{
  "experts_per_token": 1,
  "d_expert": 128,
  "moe_layers": [0, 1, 2, 3, 4, 5, 6, 7, 8, 9, 10, 11, 12, 13, 14, 15],
  "normalize_top_k": false,
  "balance_bias": true,
  "lr_router": 0.00146,
  "vocab_size": 2048,
  "tie_word_embeddings": true,
  "max_seq_len": 1024,
  "dataset": "wikipedia_en"
}
Below are experts of layer 6 (counted from 0) of a mixture-of-experts language model. Rows are named router (the router's row for the expert), gate (a neuron's input weights, with its number), up (a neuron's input weights, with its number), down (a neuron's output weights, with its number) and show model dimensions 0-127. Each number is 500 + 25 x the weight over its row's rms, rounded and kept within 0 to 999. Numbers have three digits each.
Before each expert's rows: a language model's description of what the expert responds to; "mostly gets" lists some tokens that are sent to it at least half of the time. This comes from a sample of Wikipedia text that the model never trained on.

# expert 13
It responds to: Word pieces li, di, o right after a syllable like de or Euc, as in deliver, Euclid, Delivery, Taliban, locomotor.
mostly gets: "li", " Li", "di", " free", " Pi", "fer"
router:519496535486499485539494525502536510530492554462484550543496483521520506473534499511523511498506512482528538523504532486503527497530521503487465505532535441503512507518554455499508510491519520536508486431483522486448509527493481506480464457499501519518557512466513519503465515509492492508504508483508491465527493473523490484480493507524501453503516521488505519534482487547494519563534
gate0:481456549509512494516527515511545488576454496485435512474474494479506450467498459496484510466480528533512518521470491492499478520502549481535488490488512492544488415512535510503509480509505504494494481472499510491492509465518523495509483497464519468527503476500476489504517484530529480532523503541515480531488476480486484501518539511536533509502490514488534510453465512520478484505525
up0:518524494531489514481500517494483520491489468482466538551417518523491479562498542516494512516551514511513496485487531563477541498501451529447491518534518555476520486520510514478509513531517500502481486503525499509507466486522489494457521482523528521483489504503524521482543484514548472529503508499502511517499520537491469484513474471483556512513500535525510520496512491498500528505539
down0:521489512494494494482491503486511532525476513501489504460463507476453509500509541488506486496516481458532516517498476539502515556474433485505486513494469546494523474480439482508483494539484477481493481485478522486482511473483484513456498508470434491506479518487483514498502470544536496468500520492532453495484471484539509510462504534543489463517460515501519527500488505474500545541447

# expert 44
It responds to: Pieces like hi, h, ü inside foreign or compound words, e.g. Zaporizhzhia, makeshift, Buddhist, Wildschütz; also " at", " under".
mostly gets: "hi", " mo", " at", " large", " opera", "ü"
router:525440460513499474525495490536489530513464506500502497480499504485481490487526491485509489535531545497460482513504486507479491504482503515473534531547506460532535516461512567500464481506506531509486495506496499504504496555496512526460492539501505482494475523540477485491522498540491469521474475517505537551454494472499518504534493510516474557548527489538506475498482530497529511550539
gate10:508464550519497499539535464484528489476481525524485519473469509517510459505523514514458499499522527459434503518499474520485513473518532505451498501522479533510539465425510536516498537545509508547530465507535515532529494522525540504481505498474524486503515510497499495467515524530484483523550514472500524480488507471464521514492521512502531530520516519479521526498535490512528497515518
up10:482471490498500468492495493523541502509522536553520485487503517492484494519493496508443513526529518525497485517499506500481514505552543492451496493485509531460505509485507480505454509512485536525466501516505468500491495517530526519429505547494509446443539499497527496512499509472499510505549537514459507550533493513508464486556484481480501534490518527482509532504467483542535496518528
down10:531490450491516501485478493445481486460539537497512472481495568501529521524500526512521499543493498467500510527538502482489498528561482524495489479460520503514506480506541506486467542519531513495524513529501499497515450534531506524499525514493500531515501537445548538488488472548519498447524461495509476481476489465496510500474530477513493518498498544470482480462500502513483504518502

# expert 33
It responds to: Line breaks before the article subject's name after a short description like Species of moth, plus capitalized name starts such as Mc, Sch, F.
mostly gets: " Ke", " Mc", " Th", " Mor", " Sch", " Z"
router:515528454515504545476482480514459472445540440513520498474506474504494529450476508457538481536469512498479474470497475507479496496480475547466504514490498529493452467468464529505487513519512519501485511577450465495538498462542488491508523502493473465491496506476494488510492509497509488521461467510483489492499484514488508544498523501509505508509481511474521531498549513482535510485529
gate10:463466513528525484513529498532524483466525537469477500497472513505516488496485532583508469502532504478473484486485492455532458502489528543516484522516495522523506498527448466529510540492499495519514473510565498432507516506511485502455475496494454539476505507456525500514498464483542498527525478517509506505493510491468448488504499500495509544550499500504481508524503508521498473505497
up10:522494517490487493536470480486503456510468477564519558485507518516448484478522504497489496497515472464553512550501525533512534518522507492480506542501513500447524501492549498506480444504531523468508476532464502523491500485556510503488534496515550466482467486488521514464505498552499492483490538501476527475492473510513539523538544496512476469472497495482516496476488478490488505510512
down10:556482498517464493504512491532488537478509518511533499504506524487481510509533481490440509550507516487492478437525475482557492466479534516498462489458513445538480480495490487502505535531532505482497520498524495503507478480508507454491513515458497497528513459479491486496492512511538526473497496499504509492527557494501450561505454505478492503520463483458465533514485499498467515492465

# expert 39
It responds to: Commas closing introductory time or sequence phrases like By the war's end, Before this, On September 13, 2015, plus words week, month, season.
mostly gets: " week", " month", " until", " level", " Court", " season"
router:499542465494490522490493461495474472484539452509550520473502478495519495483474514478519499545461495507454492477503499525485466510480503525468509507528508515509469493503448530480499463527534497516495533581469462487508500470546497464491522478477479508459494482460515468509492536548512473483465488537478487473502466497473504535518525502497517504523496499465498509496551489525531521478484
gate5:468498546516515497505529506487524502462506517517506556504500497536521483492507537550503453529518482498508503516496496503488457532520521497552491516522514474531538496556501463447524469469461533512528467531507492473503491534488515512456524472486480515507518464487504501528502457497534484489512503494489510462494514476476533510500452507458477482540477542508466455487495511537459501523496
up5:535484460508508487463551512513502493546463521491504476527488487495473499542498507537500518495533484456461484509477496534489464499488493552474458564468519512520504485482468476498481519460452453516523434466510456489454477494517497486516493499491508506497486497498506495485484461495497520468480509494433485487502483494529518498518478532507501535491532496516466453496508515463515509536494
down5:517501511508517472511506484516486495433494510548511526538466504497488522493495468497516508484501542468535494491551522526494515509493500522513475480545542503516516498484510486521498498508520499489468511433534520515497514487460519482477428449485508539515516474488528523528491514527489476507484514536462514449502513503518484532468516481549513542512513440528541516462497507506506462488513

# expert 46
It responds to: Pieces like ball, od, all, ot, T, V in sports text and names, e.g. basketball, football, Eisteddfod, Rhapsody, Ballarat.
mostly gets: " V", "ball", " football", " T", "rop", "all"
router:518525503501473480482488495482506493500508516500481508556551495504528478503513456500539508521516490470520470502515446467496495498532520454509549510554499515499481485513531530482481469495526532525502525489497485491486501511495506480483478464524553522458503544482497456458484497484495495482493507507495497508452526546450472519517461496474466514517495561541447467540488508490497500467484
gate10:482491502521482537497511502527532453521469514513510464518470532463536488478466466512522484462505505464489512489494466539469516507533507463532458482548515504498483488460499490509518509532498495497526487495513501524492452538453516518460480499490519496472515513525476478484496465466452535476533483527493481514497516504469513515511527464442512504489441528497433522492513507485519459482500
up10:537479471517521506469497512512512469468498479511537483539452519465513491514485470469479548463501527519519496491506496519442519508508479480529508531534492500528523483502518501515511468476535501528504495549522498499513500550472510503500529491471491508543510469490487546480487487471476513419486517525478526528487513460492515501525490500442551485527489513551512500482538500514510491451504
down10:495518482512502484499499485466480497482505493458501494497535508471492506527498464503492517508469503450455533470466518488511539526542475509455527480544497484553528506521520524491492531477538499477522500460508521517524525464474518532490503527479486510523479522504527478553489522466569495489471500522524492476503489514532530535513474509430480520503507507533516487528442524546494504503490

# expert 9
It responds to: Single capital letters inside all-caps acronyms and country codes in tables and text, such as SWE, KEGG, MNLA, NED.
mostly gets: "X", "E", "R", "N", "_{", "BC"
router:516509493510497530497477502502454477485520460515517500478521529509487526468513502471506530491491482514515485499463517501458501509487515513485485511483480535466526494488460520520498471502494499515527499573462461498517512472500525483492574495508467462492464477479443483543499485517545457547490489542484490489486471524500494555540517516501516493491448502514499565512527479487531515478519
gate2:527519502467464498537521482519495466527501500492509503503510484491480462500513504518522505461520483524519462517501485475501517517487543468472567471520449492468506502529492462534438477514475502499538533528512477499517509543477493502506487528511509490454472515461483498521460493497553540499523478495485518510527483539539481533520479486489489475483491475495570481513508542465484453502504
up2:481486469526590481528518504474484486489524502465502499484461506485486484484496495520516511477500508507467528550504489472542540455501482543511487488502480515543441501504509491456517474488499495510474486497503515480522503488510528521512484535497475539517501487499533474503472482487479529494495516459545534475477533469513482515472577461504457497532535527484489492505490460489515522495465
down2:504493543472520491506490499481452507517490475508515502492479535501473512437492488476517509499464485544523509516462517474498527557545505433515499518503479477468523525544553494531507508484468526499512471485536532556493501499522465523522472481459486485518519481497486515501527533474487487489477508459499461493556520478471495517512513492498523496501461453494536500466540525520489507502506

# expert 4
It responds to: Mostly " in" after participles or nouns, as in arranged in, occurs in; also on, with, as, commas, dashes, table pipes.
mostly gets: " bi", " in", " Jack", " where"
router:516526457507495542480476482517458460464533433506523488482501478486497520470476518452537487528462514497479481470493490505467505492489486522460516509486497527500461455470473518505486505514520526506504511574449460491531498462536491490522538495485470462487488500473497482516508511509526484528455468501475486496489478508481533543507526493507508510520477516474510539500551503471523519482525
gate4:510484511502527450453492507507536494544472520497515531474473518473509480489453510504495493489515500571532537498526520527521522487499508500521511448469506515460542502487528527522422485540533513478498491503543523520487483498509514488463558513478505482491480550500496540495484513477504496489540489467489496451482434500530529483463493500508488520508506489485517514468508516500513522499498
up4:495499502553483515537505516459514524510537528488500488516531477497479504489519559524508503515462481494516505492492466545477508506485522475472476534465509536487490465503487476475559446531510529561463513523465468539491510492479472503469480491518452533533507494455502520493491465496498486481465520467500532509475512487515505498519503459480515469484518502533486506473481524495477562487476
down4:516507523494524453499514489523488505487475462468529524482531536516467479525473520533461499512504458539510533461465462508470480511521514497499514463481508538494432525485484428526497509523521527518470501527452468506522475481511469498477522503513540486472467531528535530543509460504496477485486482515504499474489521501533485525486474491501534471488465479492510514491494476528505474538496

# expert 41
It responds to: Ending pieces a, ia, ium, land closing words and place names (Haifa, bacterium, Cleveland), plus line breaks ending paragraphs.
mostly gets: "ia", "a", " Island", "í", "land", "ium"
router:512484560464478452522513512536539528504470528498523487502447521478514461517530493540470522496520515461551529522501503488527510473503540474517472510512490486516515507498496485477473515545539515517540506478518480478518524529500465528540493481498470511509540509534520494487525488506520534516498527504531476509493529465497431468459471514496478487477534492516520487474488510504440500484496
gate19:499521476474514529462512504491500516538479517498482537453515499539509492496506476508463484467548519483493504489454502500542501525499514431528487450465551487488499482524484524458515503475476465523450489488536472501507514491507516503502520472547498524527492518525501496543524533485451477521475518476477485478519519484469534502515465517516470503468490537496546511461487487516524471457493
up19:522497507540459514471472498521513494494487495534498507539492509460487492460485459505529495482497439519530517518553497503501509471513491511525504531489469511519469547499523495500515500490487505507528461536445482549543492524487533509493487495543529504500444479482461496492483524521469534505494494536534508494473497517534495497501508482533530498539489534511451439492520476492505493559528
down19:513496547495536526515503554491492518500508490511546497482507484473470537484507511532574481498527516492481546457491475500520480517537516510520512520449495476483481490488505510495538474493478533498533519487494456489538510516521482498463493502522528444513487498458504503471472504513529484534499500502497535500491540574483543501504507492512518513512496538501440514483501471479558500525518

# expert 43
It responds to: The conjunctions and, or, but, while, than, plus &, slashes and list commas joining nouns or clauses, e.g. railways and the loss.
mostly gets: " and", " but", " &", " while", " or", "/"
router:509483548489535449532525482499514529524470552534475480504504522537508463523522514500449496496565510520534498472480538500535525537516495498542523470500478469495533492522486485551522505490499458491542511450560538497475493530503487508475451492521513524523484523522502514502500488467493513478530483482471519479478540481488463504503485488510491494530502492517506464492471527515476472499498
gate3:523472532457532531469572449487553505520511470508490506488498458541496524518492514520465500464484530527530510484502516519515521507509498480521501458535510495497529496488527497449464476539496498500485552508482488506472501541518485459540562500514497499544512503483506500521509512490480489482506482527497531484489507508491486515467454514454525484532489523494461486518454484491513476491544
up3:510504505524505489474507493508552514508504500512539552448476508516502486499523508574503464483470510496523538521505507496499479503516449483539473531501509482481517462491536464461526499525497518460491518488482518521498484481514444486515533492515461524506501491483463500500488488459498472458492511478479477495449497507533486456503515537453533488523529520517434534514496551483508491513506
down3:502519493495458523470559466476512514493528475530467487478486469515531495483499519455510538528469517500524505508507473520526476472541449496530469481520506516522458487520517498536506494495499469489492515510561479532540530493535493466491476490509519512496543465493485509482518514518521489483509480532538475500550499481469484488421520495511514528450525498484518491472456513504494507525536

# expert 22
It responds to: Single-letter pieces d and c inside words and names, e.g. Weld, Pyramid, accordance, Coordinates; also words like program, include, school.
mostly gets: "c", "d", " D", " program", " Lu", " include"
router:499491558512473522525541516497510513474518554481509537497540565490477479531510486520474535444531501537464527509533502532509511547479494462530484514464479494514508519531477468523472506487448495518509471462522482485485494516482483491508494477514528512510487458497502502500490507472537501456535478494531524506507528500541505464496478489500466465475517486552500506455466500478478487524489
gate2:515499538476496511542513515566524532485509480501492476485499514496503498462483502526484519477518500486481478518508499495530485515502482506525486486462553490508535509569491424495531530450494485500514463516529519481493506532491492490519512526536534532514523452472510463506445511513489502482458487459529496485493498511488502484509465496483528446528514543527478472475504494495440502488493
up2:476475531526489487539513530504533506516456471517553524507477504533489511473557509506512532489519519503501494468530475503481528490532460500477491518522509494520493458522504476497480506517509535462478531488496462530486486574475520475478508521577504529520524517533490499436500462525489486512493482513479466512485494512511542512522549466476534498510529487502518504490492503500524471492540
down2:475526515483490465522529471498470522507482458533483468491483482481508518521479463510475526527507532507476485503490541490483483471531565438507497520478494515470506504540529465463517523509453510482524492528486533497546504491492508519469524489509551483521499472490468489516488451498497493492485533463458554493521472457507489472451482522525482524531513518489499498516491540467479523518513

# expert 35
It responds to: Consonant-plus-a pieces like ta, na, ma, va, da, ga inside names and words, e.g. Zuzana, Biyana, pertained, remaster.
mostly gets: "va", "na", "ship", "ana", "da", "gi"
router:483539532492536474492498506488552501544472472506461492498475502530512454505533514529467534500510502551526505486494507494489502526535555465502509498514494517541539530519520480462504518496497502479479508471546479553438500529465481502490501507540515515528521537545530510490505474490492509491542546460480485507515492523530472442506487480482492502508510488465527477458482521493487508509486
gate11:469513499479469468511523469506509523511526498464465452514438499491454477541490522510482512459532491515498518525515447511514466542504530513456511507489472466530524532504498496533520470532489505521503494505500516500486543510463477485523497506464477503523537511538551465449531466532518495499509540513494503526548489516503512483526467500514507554499471519513532509481472539520517491487510
up11:502526513488518527485535486478480498520480511508504477492510491476516522510460547476543517518498454473455494504530495519513493508512506510506494474520500475493523490548495524465497478478519517442498493503493475494504498500406479452484517480519495516508518467481515450530509492486481501510530518546475488491472495458494511483479491470490550476537464469503508439481445492510530554497493
down11:474472465480494461499495490513487471521495497574462504506517460502487487492498522499548542471480483523478474487499482485467474507510488512485522487521486469488505518473462510465481469497534476480487520507529503527554484542495517469470512448535474521539512521520470475493515459498503503515497493522548491513574524502515505516488495522514516554494512486526564505493481490454511512535506